Weights of a small mixture-of-experts language model, trained from scratch on English Wikipedia.
Experts: 160 experts in each of 8 layers, 48 ReGLU neurons an expert, 8 picks a token, a sigmoid router.
Training: 1982M tokens, 15122 steps.
Below are experts of layer 4 (counted from 0) of a mixture-of-experts language model. Rows are named router (the router's row for the expert), gate (a neuron's input weights, with its number), up (a neuron's input weights, with its number) and show model dimensions 0-255. Each number is 500 + 50 x the weight over its row's rms, rounded and kept within 0 to 999. Numbers have three digits each.
After each expert's rows: "gets" lists some tokens that make up at least twice as much of what it gets as of all text. This comes from a sample of Wikipedia text that the model never trained on. Tokens count by the router's weight.

# expert 104
router:467470559443443527478340448517521507525571452611431525556545556554577451436478526481413553528472464509498542518461484431440609524494506482569488517434458467543557515450439520441591499455446499506556460508472612522498488533496551493450437504526487499549559508413509484455542453531544480507480481493548493551558425453550459547443465523468541449515480458440471546512514454512447569525452553494456440454521514537644530442529466557441477475512452594502546531560413415564428468575539415535546457509489534494525467529513582437437538502552505448510483507439555499519507534512541477470459459513414452463477398468522454603526414517577512475570518452369514436522495431463546520467477464562486454421540415489417521521553547458551431543426517542495444499456462554415524540642615400
gate0:571483401452432487602446410499442413529605562426510471495512523509436565576430529539508486539475412552498557509526529528476496433379382486522474571391559509365615589469554508525586429521507498510481419429564400546503542465459489511521495503477507404479413560445497576529551454487563512484533440439506469582568580557465501412437559547552562546482499463487505519478529484542506510520506587452486453423448503484565484403588492488554507421493502498498528557483416437515498510447475556535575501479493446531531389481558524511487430529481451411488529469583522473500580475506497550547513464540400507603440525447522473492486504470449484502484539541478457587464445461450494569469546520562405449422422526491510557514534464450519435472478549411520540505547524486541498550508528471
up0:451385465452475565478495485499508432505465476568465526503511364422637526568529483561486455504569504482519466525489499565435491532469457484541542502523533546479513513596568620514530461533417539545446480525482637477504492488587410517516506580574459443492512476499416499528426545488455602458598540429526534518468555442614527476458522466516555459551516536501465499511544503561410632502460498456476577390540541495516513431517526480546549471519500548542510464569418457547512467502481502500623546486502503559525458525589491465520444557453544538476411487459439558505452600563554509537527398532525469525424536500492534432451514514552523568509515595478505533359565431530593508431440538519483496397485453526482519513478448424513561551524494537444495475522543434554579537534572451
gate1:526426524498484503631517388476514565508518522459400506493502472432560486557469503517443479460517471557467466447454525538541531451514525406542457473465510474492547533474539543563428479474484569493501387483561496484545551488472501503509547488636440393481576473418474487414518450577493586618576440527573519497498491516587485528463609529602479473559477480525496504619501518576424490515441547459463481464484522582505512509489486552623537601527554535580510518550488492521614524504414482464570540438535566518518517446456482404494449525540451413474509528489487509513508576481511559488420502427466435517535524573455607511466487455546475505522551439410559512490547502531483487414495429461535529560514412527432465545467534478549388431455443547497438477461508526519541449605530370
up1:460449574455456536432440494533512627558499428505509452594508504538535499548546524466506551561453603533521503445458469563583451411432490459484458488457430459486511534432498517478421471510484530484506393594560488592536503478551572490499559462511541464491641530497449454547531445559463469587538481452464498565557477541470439545504505596572469500562515496416484397508522517527513570539383526480536458588469492435458584495453547561493540475442480489537642519537528550509516476530521543515499449479479511521525521521465461453430536607524458524458501439468491456462521478570464562382418505572555510447437508404535361551439519538536606487525532576510488513535573571561532512455497480559459476509491458473473454579513515538533489502529590579455512454571625504423494428424510503
gate2:443432570591438627513384460573449540538508455540547470484549535508519515418529538488411507501466538527589507482441537451549358441482470417549513516342521491501498520460533481518545481577558613581499516474520490456524527562557497457533544579534502497469522498428569550525545532510559501589492530563486513452547505440614446479449511467507451529534519454527525596512498417448508436515438512464518524527522481457539591437482449575539512453484513435551538418509502520524496419502476462533518498417569549533561456462487559433495451551528507365553455468520502455510577433572488536556655478481482409531411519510506563539445472512514523462481535548477508515397500615501431578465541542563427502430565505505508515531523518404475468527440440574532456499488461514563518463475577437
up2:499485442432460552518573527515389532504538534635547458474494540570528558496572484533448502508489585432467507485559536566564381430517592538512503553491558442581539546539530519563515556633461475538460527561545471513536587504561446608477545541557658488533463437518504611477501537553479433487505432394520546516538492495512487454469428553540470493554489449471550520515519496517506509523485471473548418571533457456485428413607526547405529534566466506485526442511465577533488490443536400533587372432477555572476441480546512418585495441415536546479437553502447511463500452534521452538448525560486505575443513475476533478529428527448578413529521463454457511535489575511457561423570577483449535511435411498554507458414485526415494502513416497518476490533470524521515487512526513
gate3:463348536500469537501496541532543565481599385618488508478487519530421452471561551477543431483519426462547455580496442452492469434513461507471468506495499490529440410523458438474602595428520486424491438460439583480495523517429567486462522444530475541411472539524457460530513424547524466533490506471474373599514502553535498470582605524471587498518457509521491525500384464423544519570553580468474472416519605509575521560539529459504457469510507472503497491411504479518440475563445450549515579546426512514448446509562518515631575466550534522510520525509529460488490532524478502495471493428493417566431521496451471492581481433469559443558503462497483512638448420617458435467499522455472594441429498492519483462494552554572538441456477393534541510464475507526491547482456609
up3:542523496449408555463501492497549378638545527528496448437479427461405511449394437424513562552461652589559468472583447472435444561490421557447515506522474502436509488489568478561433505636522531527506465540352535542527501448577527510470551493493507600534514539519546485553498471434426515483563546473401467573505518495455522450443534406499578511513539538489368515604546538537477506551456567401477536444483516481467547416641474504519448468510483479488600573508594534605444477533560467501517485429553480550561502405456552587529481510505456518490471460457433507515518562481534506497472423501518447464584489503530498413505519549444578502574473566489483415468486480514528506508469577557473477483482512482499533453497440429468539493518533526469477509551516519485489529508443528
gets: "2", "5", "3", "4", "6", "7"

# expert 145
router:517503513502490551498399488516450515586458431579470532545573449507457479417500557500488515482414536481539488486520503526508449462444508444448421502502489516483454580415467506573608489507463481508467432475527666522570491549455444415519429432485537499489483436443512495562578390564528540471525527452593577531554425424548583480535386478419556413510467415452485513425519521561552514577501532479473450511398521530479463501457546513511504501405532517608479540550563523445492500495561485529482530493465536467491583489510546451475564537416531536524593547503499506505430427538558448500510414532506429456520373480506525486502523472574568438507529464361490601528568363511504492502541554489396532582527518503407513541528475463567479523458486624495526538480514437519533489493446459
gate0:464556446484466562547454449466548418553505539499500522561484487491552426429492518478506552598514532470610437546531501553564500537479535437400416431537507518547506508478484500509432462530530511479480560544488492597436472533481546513525539443500507502373523427491533578463449450506447528441617522444533490449588636359455555515440517557408443473586592522531516542497500506626496606459466537457479431485519486531482454534493448395511469489412471507473541526547462442546548472480469576537505565477483408493465506475470510488508469547433514511474560482475536513493610430436526383539541474549534487489448485524453499517489460483512445439541566546456473509470469385598534437456592478514514511592474450435504610524536453448454571584447482513537529436564581458416506494484558581
up0:437499514507404487446450523497469482461477528479539512445520534459471514481469435594450464567559532433475456494473454371504527473522505483547548593519576570462596601458607402506522532587426551470500512489458458592499521520433455473441481498531471430539413570491531546562506479496516486573546518597454527564407560534527525460516516550433573487567572520466551581594411444594501628482475560509561516495554497497577503574463593518468510554530535471566478385517556460508491516567501472500521524494490382441475495473452484381509418493509512424527403436524478503454536548469483433513498534477497597549535507465422503431459451509569480529440471513541537413551529519609460510481491540518523521466490519504437595509493412432568453487494621512448564516394477469534538555509472521
gate1:487514492515607508530575488443503445440504494444513589493632431452491432496485579567497498390541586532462478489401547551517546533472520507517457408536429471542499510506464497497468516540501472555508435517501477486507584488498515445508450479450460486433558442509516531522528534414457530478477487486444466539547474612460514521472448479439544531417572452453565497442453495534550513563465506518468517546529469491466478512370511467521536443540484507516623434487495432531519332527453421381530542466519501459612527454493456427369497546581568611502449503495491445444502537399493528458523442561615506494445528599488523541470409456485540569446584459407506532514467493483444508527527487475579501583451408533409567591475540403474449496549461416431491499476508508483473490533489453
up1:545462406508394433490531476551505570460553508500557464562414511452474522539542538547562493465468491518561589498455518534440517514487448500458543460526547513533557472514429504502619590556539481429551550513523609483566484442606457519474581498456513508506583525489537467469437430463549518469541478487489562598498451379447476576488478482490429525617571515490379417523539498405520444517511481470392467511446539481560550467531483436500551479447500595441423470490445524555461416507503480553444460542651502409558455389529490447524614427566552443555489520421495510544409494552521401499493598509538515598574475468540428500517520519507516486545474550455471430518459503442510443508520556455572457480452536533446516414508459522537470551579495481574459476464519490471525488466555459
gate2:583565395588539525519530462476428451496462484458484497538437430528494493443504513513481493467561522511478462540566538513522544606513492614514507419494458495496506469456405496654555560500537470468506457589514463484550531450518417550473394463537448502480529623521474520539546562595460531464546446495553528494409583534460510481554585349582537466524483401490459461427465496529459495483502541507523547435407479441501408462425506558474529488485509509536341531502466479538505493521486504434554466585556598457518542543514601435535488454394429421547525523485492465544444479511549460523535451539516532473380478404524488466461509493502541482563500551475436516454556490525579398542540425474504442486423524533460459486596516484372539508457519491501448487547544456537449496475541453
up2:528523444515456523397530536576558500460417520457415519603500501536497518562531542439430532531524533559457440699423468512532477482496422562430560499430449509597479546532529524567538492507499504575572460503568493482535500496478379494561495475476533493520446480528463460516600496484524523431484456512416535573515447495368544467473470515538467477450477534424420462574470493532439497489466477529475559536528541549462525494504507556516540476614420465459426561482443508525549449535565409558491471466465354523559490540582448468532394532504538627496477390491497477543462553517529519512390525667524539523548480457479474487532583479477471490524540447445479473551551435441495529460513475499510509540429473470474463542411376472487498481514505469530457526457431550531475497470543397
gate3:515456527504476469431512543408438434407504470530453435412469443512491443451515543528427533540456495534434482475460413572588485496524526542553451429488545568548429445541444416498488474472418530534553541517431535487389523373448529540549503507413475543489446500403561472555427449480543546527427439510548483514473547494578566465430503485496491460559507542524505487534570518541450502439554513495447456582474510525494485556470512494552549470413565430485469398458543480497534555476508586442354498444454487537464523503483443507462435493437493516483474512506558506425627592476486382525500491572470452475451480433595454545552466441564570508438465544513508608472502512548477544464541406450426413519480411406461484481473545492481507485442409459549469439495495518559468604533534398
up3:473439422481504518406543488579538565584493499461476509443481546502450595556480433549550371542493498554532482509428476458477498448449530565466493571380643571495472539484413480555547505516562565524432445584551469614517470440546483361548565496624542523438516467524452538500472438603464501458568521438431585515538492555507473474471514491505534440485484553532509494413534501482553536551416527537509523572468531570481559466442525463500487502585471463574510531565546518489518524435445499527391631541499456484503440524478471475554445532456539466528543509497470561519425442461488470447497368480499440495522569568355560494545556525517481567453505455490502528536527498502499452535609556586614523510581491511489529483514533486538500574542582460481469476522496499492567475446496559
gets: " was", " is", " to", " were", " had", " has"

# expert 148
router:469423582456522596583264504489468499592526408583492450517557470509607458377574501552473535564530546600507569497466474503514539426455513488521459458503432524569522576519493571467494543556492538513544516501498669472551496473490611489484409534517511477506511418411541450489510446479494497474501460456557534530554486443512494549528455439454472489553545435508447511569579472493530569474501442455506462425509495495550567466516487518534441457441493460506542568563514562442483460534539461588456557508553527509548517480549551495515585522446456493562542454471528498507469480493520439464479464543478466529464387468564494550516452488535509452559564480501598478570518506412481587520516511560375465389559524523421554527541495475514470559473440539474533463455473509504563483590588429
gate0:506507494480484555531444510551507426437466478505557519519572440492552550547501507532574536466417525552517477474537424553485354547482448551529455506466449453458586513514540470424411484516485532473493459463498542486384468550513405556543635490492551465522391546387557542516496494546534574471454460520397568544489519424406460523420504550479412456441466564539550543507512427483575642545585426545434457464480403551483557466509449509439565530482468540384527571426519535527490533475476505428531460501533445525442442555524519497474408454462484510495510505537518504420593561599518489465496441524472452375518494506463402510406458549474474514459485528427514478497562472570500508466551555555469546477522509429426451576503468476523525506456459504515506480364536511489516503546568405
up0:445548499496479459496499393428572545477485513549490520472518480516492440548606521528490472462349386474408512609453504506462446574457494615520499573542460454525501522408456548443543474523472415536562457485467482456505572475567497504533482495394472518543504504637517491551536538435504444466518504463407457450506505486485449464422535553558497484511519544435492563577529578581489469500459461530470501524516470504561559451615507588422522539607481513463501487518430319536564441398466512543555478522401452440543462482541547541460440604539509456497520553510591479480476545508425536524534462505477504476536511591424452487444531571492491496391440473467521516452518479533522479587490508495459506464539480463522554449503557477609608377519486483489431446452509549520494548495466475
gate1:485465439589528514453559495494518449540530559508414379561491502457507502432494501463551435429488391483543491580481485486444520494506486550565409551490560490506405469523542493479491578541469491506394472554506533512526439492373549399527588479449452477486505544450549498509502486392487388419611482508516447563582472523472606494524487472407640446469435442465549523474440461481445476508529463477522598437452573587563491501496477471466551493473494455469499589481540528490479501462490488479575519374509574465476476521458535566641502539538463477477432564529480567441496540553425488562548465411512471437514471399500465512482542526491524497527494497569465486516520584414587519479461522521556572485506450445527611547477554484499578534492541556399539546526379521524482448482472447
up1:552567534435457463542549473429445556528571459416558490582552570512457553575562582462451497466499517479493467475533518451379453538576512478502510467519504453505416491508547458512527426470491600548430508444436426538506507456521390579460462496453537527527398526604435549507434498546507526557556442488502530507469534469437484503472533603495579459455459490534495471472496565397423597555509485474493460505485512489456606509420600496540494553554535456546509514564493412468444521461514453477479487542374472464467437516494540557503505637556533461458476505518505494548537511546520609628502527513594543412493469457490480492486509532503520437406489528423480519546547555608460536587522497558587485605492516456498525501481544458557390447509500541509509550610547492442463478602432544
gate2:519541515586525397449449496467412553562453520531463554528556485509556525514584414526525466504459526513554501507497473529489628546541565483506566449558547509546462558550427472487410498479521376465411518486500589404515493482589508629480509555534540490452511414481578538466445417465523496450458592521602417481429474526504532502539479403478509470549512466441463431493623542507523399540472496498518505560486499392514494480517562501453480569502454517423541485610463581473568506534490513354485500542402480502561499527539600538473597472392466463566524513457566479501509510489499566503453551553330539519467495479502500508435408465479464467523504488529552499451492482532596397477457520500402462465461511551474426515478488528448507513576458526438465496484530516510518527584479448
up2:542594498615427425564490520518547475458504517450484416466488492512496520507578501608526560529529501522583468475605467568549577547461512496596532417624496487475541631497491443512458512491541464498480498456474587454496517487440470469458555501459514441596504529461521454472531484485419592531400516512570536426423526545460512537563505443477583474584651492456489455483656591552532474419494468499498444517523508596542456516496473557514480452512452555434513543524520416524454447482523516485534532478473525415461536561479612548527640556470473439490586539474514526482529518428564428501483427574392524468473498401475548442394512525484521487496498475473543571417533451506524454397502475498492467517512504505553507538536504537537499430503463536425515533522606496534505435501481561
gate3:515494442488537571537420557453528500416530527506565404526537447474476453489539486522632487468399559563597548536453498432357553440416559584490491585422447551425455494529522493470530480505499435504572516567494570441467483451513586485578554494477572472390504418470534531513519525499589436521534581464510530536537540543499469637514515525481446474472508518324443417472540529550460515577468450499569498548530524550560476474519542536488519435417481505534537534578501543540460483568489467608492557573493489473466398474589598470456511491528515531540575542524487492410473469557543492509534473441509482517617496575368531447550444546463503452510504560466562468495510535566459508510490509525512502477489470482549594510491519535577521597590546457450476536475472517517556526492445454
up3:534493540574523445406545465549447496511505528600499459422474602473472550561512540492447451556650636473462510540561477541487398533564547529463478521478504519511558483443512572475532577437516511490556501476573479621487434436446529506455565445509488563598451571496443522533469530521501516505542482531570499439549409561536445433389474494533499618377477400508550511488368420596466574452525465481533574483419483501458503565483514529467594500460494449573418521500509508485420455456523529485479433442541485543516505581425502399496565536479422561543490495508451454473494491524458523572522545512527514522558494450522454512597483468538516593533461527551513521634564495452494529516441533487551491518568537429476386517495513582461489494488536492525590441515556509521526458511458534
gets: "0", "3", "4", "1", "5", "6"

# expert 101
router:486459480520497568581434427411482425568421507588424466544477533511464541510508558449522508558529516487528555501481467518539521527546469508457466527476469528539502528397479502486481569509462479461409468428479524539518496448459432573507485471463434585530439508531444524552509513499439460469470513466532541518478405516563405497593432488472465547508501454397470610440594485545440552558556488565471490417523582424619557462539503530443557463509471525540490552552465446478456463517517436500433498522447582481507404480509571496374487458595549458435552473529538606478511439512586550480472526531516590480443361377500469510567452500561503417549460508548529555555531541498519519491548581418447427526538432468423546492473491529572559514423448546515601555407508467469410527489468432
gate0:449445484476465545566504407487493495522452533520529440563560539534496491515576408505409486456576443468513467487493468541533431574596527527464483574494458525569475461463478420609472544539591455448444470531455519534524502551481427519534468446519546516466504543541481369509469513445454503596520553547488572488477440473524474488574436544494455576535467449532527577469523509567568387555526499591508455553517622453453571527411448626476511487473446511529539505532510424415524582476516457599553478424467454576490476520498533483377509394535430566493559528473535523528481414469628534495589518572552584465455472535397466527597505566544533465499520428480538457474509565454541563471441497543512534513491499408410530558539473568488436534416544556538487509511535480548478563462488517
up0:453468454492531546563501499444528533496364438622433465455506500578528504541478411452468496536509534552414510529389497478554517541459503479604400480458494473500480433380421474507462513522495521453500438509422428425471526533460423570473461571521442529438546476542472548491499476487430498502534532445491524487556443596578487483560490455516475519634490449600558590522510620581579511548460436458534451503562551501559485627516530526562586493506607487499524635463399428433510477593452488540476558556543541498482492523550467482461442472538517575453542496536523540518509513445543538583418500491485532435504521515521514536511560482503401463490529483503468524513502557384503508506535520393472411529440517480496601583500472542535421480484416498547486498546494570554565481484538523
gate1:511487530425530474530495531501589472551460545567508533453455510505422487491499453503535490523588490466528516532488490541375503392495454584581475443469533448479413514469481444413448543556441546518537463462409558520456459451484566458521453582587437567429514517578554496441557527466425476501486565487536588458482556504608472556549553436553536430550531503495532523524517549531469509496503465420547494468485540438484487523560571495522622452450474572464489442474485588527528424527498548477554490585422524448507526546496505459506552536516536467478522551445505454628472513433504532600483532410387433501467512515450427523477495549468573519559535558511471484412571440489569390569562450412545458492494435519545419461458514527424539405516390475376545407503534528545428493486577517
up1:597540435587465523575467473489500415523536537444532427525442513512492495601521522554512508516493509449492428411471508435547501590568547456543543554468542535565656450417461555517461553407604627496513448542604572401520550469409498512489585477516471453527471474516506531499504412542514566590518550501477468474510509536483497518519467448470419520493437521421554507395524541516499565479501431587506479552441560488490445566434570505471486550552463541606464528571505415391479438475547430486573544479514422497518498498454457405430479499539511451548527503478478487427505509594512528431504501581513532544541513416529476502463507473527515475444547413560483467476437477429447517533535496531522517476465471481495518504515554468484470530474638418525640582546542454443508460400551513
gate2:377490553530597586593537519484424551448447451570556575494492553482459545420512438525542550568459506543543546585513416489519490472409534515526486433456562551489468570480380407470499551448519493527553531541471548514488575563484458581556453607551446536447554439514492528463413516455425526450526596448557469516535464510417522572497508439474502518570612433404467423518500490515454505600516500524544411509562511511545493507589522465567571482556453471593498510485456436542562486503448520466477459607473534543526509458532536484414511583608528517526422488491502489516544420443448505543531542419493510562503523544447592416467504486514561431528479552493574543365478575542505433384569525475546486482521480550504498485495508516493472539432479557497554464555493584491458455520485457
up2:418569555529624435504514444491506474480563513513471550442499548498480500486480500468471580482507415541515579506557459546423431463506518468543505439468589470498459602547490560499517409477456459525486492529510482481478516545541524458567545514467444444421494489485452477399476579553481500602467515487486600557469483398466502509387517462512470498468510508594530515554534511474460507515594510411528554502532472530462345508447528571506404473427519615546496464495509476578511485509462608496555550535386511431463470523474499513564513502523518408481520465445479376468439484518597511429479534537443473467548468529442458524499445555430402517520536506406562568550590498472490553451487488510515517484444440407481569596537450465492540525522368582523482449487544635505501545596449452
gate3:487543540482455536532513518627422512521565477507596412525553534475495511480427607490530471573452520496550503457533534527537471408423504495467529557563485537543537528506582576411490509523468420485517434482605536633491507476462491404481454513439414568542460445551475516477434517540517441463520512660595458532505541491438490526568409538484611495548523509526582568543467533435516525522511502431456501416429599544464443489658486449512508466482482465509511514475526495476467479523544495497502443494387481494533514526493469482543532444428468489562527524498501475480515529438374573581458440412423479522501491446579486471482543524476500486503433550559563530491445543450438497499525477520531487504469499406524505372456485507590562541457549537523559462389461411490522635464478477
up3:553471457443436477427458509574522431448514518489531570478427506509530440480548491473429472509463463514525460465554524470382484493529529493404455411478501467501461502471480558628481609532486512421446564507427452496522473463406474430552546384513478522503566567481581531468481595496490491542475474544450465569494435509503627464487534575595504499498504603566600430533549453503493469429558449474428484533454516544588603452471532563398527589478435490482443589565491446520503505579481496531522510477516526424459482555493523536488505530491436538468526596438569506517518495506545513541511532566492540488461501563493472496502537563432557413479474530498523511513620510382528486412429553500500448456447510442506486537486527550395493516525558418522424359495394555585445571507535506
gets: " The", ", the", " the", " to", " to the", " –"

# expert 26
router:461527560486527546550418463606446549574479546574447402547531541514562554455482558392444616413493556525526512488553449527491536541516492498550450558536468568597494551395498484531553520456434517570525527505572568489575487459429489468465487402485498538511486489487598500505462401454468514507358524486638582528440457468460460503432438561426516482500554419489528572438518487537495501452488498521472472483552531417545534544511473504466515508481591518480493527529489443492524500460567467560514430494510505551535508430497557419438493405503486506394478473545608506481499427486593557447520506554484459513509398397551454464558525483551509376494505509420445468458460500495491483429517427472383522564548467437474544414543479470526446544519445524601545550411445472503457570490483457
gate0:448485493491505550565534534545458525457430530502544438514510471490571456511400553529531573461546608460566434465486569535545573627569523586534324518463478489472492451482527435393387601562559470510546461482493516426462528553465493564466486525466446534537460578537569536481503523498583464417527537415458559532473496483467423423567493390425436447568447470473524511511602526548520515507510438544543515386481537468528497494533549426526535529576525550537493587436486516517475481426461441483556543542531469583537451461460468433509538506521594441471590454462512460488493513573481440477479413524540533455537483405562525431478534467491496509512573473494570503384460404529494517456544453453546556605495475513424521494461498555594523474565471543493495549510514472600562541489491547
up0:495488626456631486536526551579505482458508513443477551511537524498520447546577391490533528531558559513455423463498472435440473515555545516442527427459485521470562440495434518456534463452432584504485510523596552461509524514522496577471513515592510500407595552561568479509526525558483431481520534594499539417501404508491538511529616469535604473425534464478515444452492495473570506519516487520521478457509541417551557543468551533496457489442476450426627461527510508540646496510547500500456588465499528525541509554529583489491511494484477507496466508467466578518462448509473514504469572485438568524520519439445582420512548514514578481563567532416421541441529591532554540537478535481537428482505540544449443407566643546414483417494524413483525444555475520452543331457533479
gate1:490576517454438458509558511479451369477567477384595409436492518550570492569468424489546554447501458441569474501552438483438544474451515507555448544445442604472532457461524456472530615524533490499412416579527515489530506512560531429400538455546502501502554484540453581456485500441399515496491559503579554418535570560508460485576509524440560517472518493495509584430483545578460526509476546454461534496542583505511560502560479429468568442490436422524474424493472516518425527473502442552501532487535536527634528403486475589558523432475576545547387595365469529515462493553490449534476537499408414475443489509486532479570506460574516497501469454495529450520478555477490496448513451429513479497470458573511472474507489505443501407595500530498558449483516388408533511547446592
up1:514484502479548447495459633493452499520488467571548570509496564547527481490505502508442399523423524476476491507524473579485409540553475505475468491493588435465502559449413455435478508464414482420475483554571473542554471503538415534346456475576453498585506509480409397509476451457600510468515428506419556457503477467489467421546521427480496558483540524650545507535429419398583479475468447477504563459429445602492448416439494386477452515445540513494436524485505489493487571439477537533449458577474467527485532477521561539568585455442614505517477519420516452582567531524418511474465534447492492585552480460541471436459449515528470528494523531523441543508526501518478588541524469543478495532423461553597513554532421489432529445555487493504564526501471555628467572493404525
gate2:503471464485538419407412543440459479403541481476482502426543490554573570435515539465496550391503461463464515489555507454534534597578623550493396525508554410539612430510540470576402610452556456522552539474593467518526564605425532496489607435480452469462480506419538514501394489494542543519488438481450426521483543493498574454454489492481436449541488546429527518393556465550625498493494453447438504482540500493548485598467479471498482504520516447456579555408511399515384499449428497471511529477519460496470462489421576482575430443517516666498503511528551492444504522532504466542513477572438535517623485534576536472534516504495501500428439476508404448517440510433470563506532416486430485489498545525480557508437509537542505525468484469512527514467479472554473541559475485
up2:444574486542495459519510549490580487445489516511486552471493532506545528548483547527606467549437473477533562448466443395416549471527539501547432496447560385597526465514490359408503571511456549516481484483503534534503558565446530436504482548448516536441547532389465534555495453517397496513490459505536371482504489557544490601377471598498512548556462497467490422504479398512537539421427458486559447478601441486495560546490472444445520488496537543443538442524473601662525519532492456514521501624485512462470475503393429525512418539556440477475491483479525452417444432509494512510537501542482498519518463482527490517465448439535502476528490549540505499577504433478426478421612597443527511568415520464504493569469529549601409532576422484453472517477547458466502433546467557
gate3:455377508511460497483508471620495468471503625446486387512570545587504477496439520403435635473532473535477413501549412479538508474559542461505528589490465519410617446529584449509492527463548536501512534476477449613606475484540449484537570488474452523449380539448564546522562497540595508595530549479542503584433498578538418516471484536460596490531457510478505541449489511464544392511449592588546570537501539492610493540519491410570479505567551492479492509517465578453550508498510467490510441538551538477455466450452451512534468524555550490511574444521463486460528556532549571455514402531528480440466517556505522474542502499540486440480485543462520498522487557496571456522555505498578470518517471491466605444459528489478479500398464550556512625499543468439409483472375543
up3:548526489459497442516517512525449476559481498482512515467517527573522512501607498554441472556467461435450505487516583547464575442506466441508645474448509453586458572462480415443496468517559519477446510436521490507509447530538543487497405571542552540464567540536528502496504468375489413443556442484435494547515459449497472505566532524502494539537475538555501396610491533373465566469532502407473504443480404508545540447571504543448488573418436519416541526393470428483602510507499485469549489451521483518531445574434557469601580520512459516552438422472485528527417508474460475556509490437451487500515496427506470454524415572493462587480485570552504514477495529442472453471393448586564530426555483477493516532580469487543517465387538586368487564390443480538470572505611527
gets: " to", " for", " on", " The", " the", " by"

# expert 63
router:524479556489365462539364555523497495515540485548477425541527461464487441448482533455509469508448498442569605492493471534505612456534536473446449568510481563536514443508413432486434488440434509441550557493398494517481468536519554544449471405492576470554511448515554440503521452544539502502416515516548479579540462482554415483535416558488425467537481441446475532457505490565418521519533549556481458469537548495541494468563428477387498436493526446528498511618497508481428506478584461564603436495495545488590484477399442528526480467510554514538471539420627575492437458497438521470504598505550580573497397457569454537498496520501472505470486491521447538503503484593521571624445439570512387496518556472461414577481551452575540528572542511466537581463435418463496524531482438
gate0:477451472581612464443441481461403472596411493477482500514475491460457490440485517487450485559462539562548561484475482466515559560528475385488515543512526491529470581515584582391545496545530546524533618523534514524407533443618505563521608562568521434540446544467568456519546513514560497521486577444500558539456474441474514422529492498463513484505475525442497446444442541567468558462497461471494498508584503454478535439524450483518480394555513520490535529521485493509436524490562410514480512441534492527526547541461518566582506580433654445405514439520494530497553444559582462590547480581499449428453502525507502518457570529486599470387410414559522569503534602586530509492520474509521456444439492585475509604535524510522593601471539519464516500461564553492522621479494526
up0:580492452497364470452486477532484529458553514366519559441425503444543498521483535497634448464484525419545468493500542584547438501453558405527505548480517562478593564523471587450603502464438410576468424490499544538574466446515514557457418572523425497505576510498493531509553608512481521485549523496453493553604430541490524551505506555417490502557519540403444506450427451469469460474432519499523529506474572415565520514540483456500380472450588488428467505495527551589446542529581543488502551474586559505580552491593488450530487431444526585463515511457440548530535369488487463529475584447532465509475500538487475490549519473501484384541515519499475545522488523463443510506503472500494503568508531616549505412560519579564436522477514559513493412517544371486488448556441465
gate1:462527536483442519516412532579536460493527518538498509493501452537424479483584471470556505449537473528634568464574459472511640447464526481507511585468476570533485497584417480501549491474533521546429426564496651436588433470514561474498565479553566497478546541521553544465581566518486494573575512450510498549518493532556427429555475630427525451503501469604502487498483487501504476517506538486507503423531511481538597583501528465479482464473470467498535491517546403499415524500484408490503461515430475477579492527491488497463498509468507535579388469397468460464502548524481547547513455443533466504491480565541459472565447529507597430535520485548450565510446455636526425544515445514421404466543535617555469439409567438586502519549581499512557486462429453637456444494432486
up1:539546604408447511521485458526535542448555527548498427425507528439480529528475492482537462502476513482500491509536570478498541547535593559458465464503603537500547539496506589551589566538504622488565539521523515434548538469533449534514463520576563546518502520499558465507455431439538534443469482533474520470521450533504471525537499360393517440489471469488491401497497461457490492508530487369623549420436529530555471480487575484428454419432460512562528506479545473537472382474552496524588459426486566516363473486471598516533605459443477502474545495518484483489563452497499436546537496482517569478525498501649440569597484580508524510656531558614508475494500541486504524474465556596461495418417544542485488466533432577494529499493503404391410545523528497495549530499460489
gate2:572465513528494480578499520455510522545577529459443510567489526490524437529528534455501477507599531510495541516468340571519497535575597454476558516485501530583511443546561514425530539536569515495478487461438465473504479604474531380447482478545461583441519404576477494574548583548527472472498439424580586559475470453507467511479566487548391526552544503553558561487531499505489486465413495560499490461532445462544456579484451529484558432514511383483566453485499572453393424483592421491411496529550528458553544549493487470572575530521506465560509516424530558453498529466478504506513528462514551474480498545490545490499497433481440615439511425559398609563529404535553451524465505449466521507549626526512426451539498497388511513555535480565426532453502472545403418568473579
up2:513510466481425503570447505414532598488483416508466450467556485558538537437540476435505436516448525450480465498477565493595506384566474617465517523533629528436508436491462516417475597520491567532542536464510551538568514457539554418510500530576529445557531546504459454522488545565486523501514519491489527542465555479496450536535453508472506445400567535430455506431493473508521492555542532522386507457493563500476515558566539446452423387517575412498606455512445537447528548582647541521586426529499465477505506413533456553422543485467477509569525385513505420560453476530439504446485450459475523538540487495484436489430406436423475536498507524500463535458398567605466443667479463535534496463545618476463452520494513546507555465477567434568468540503563480497495489495522498
gate3:496590450504429429431513556460493491486512436544558444505520416520508541557488461481513552497454599559610584543496469484483570546547569510665478491519468492507429523490433437447437529567496555450502502488593469486551511560529578567503558509448487504519492523565426472437525504451547540446496483473575554492460510500515505568569377493423548528581463476458492506512547518519380555481532521371561391466602409518552452544578594560521464533507474437552485572531529430392499525500498534515554480503451497527471503500447455474623602438538528581561557582544553429432484608487521492508510527515507497536463474452556479509500437472485490436472470540539563475511557392589520432489485433408464454515538473559521491539594429500522554504578554483534499521468498567520495528422507504
up3:459587549460461469424509513490403527494473472508554514484455432537502485521595533506462487471545474619533527514498490537540505546530517448568487521499467452552451583448421433503585470461534483425478420461467546561453376552476510505549532531419465494602553499507488559545481459464444551503504559474392478462494442544540510523495484502571587563517535494500493582506375516585472412502468430491585490578433489585532495571529554490527523614532508519406402524579522492460421495604526459480484554467464555505526489471537489582506476383571487558452434477456547494469486463552530547455469574584465487508502513467455548510468575494428474402429575427404557437488560432537445495461454553541565419542522495505528474504511536567545431474506485549553422487438603529418473629522525482
gets: "\n", "0", "–", " |", " U", " | "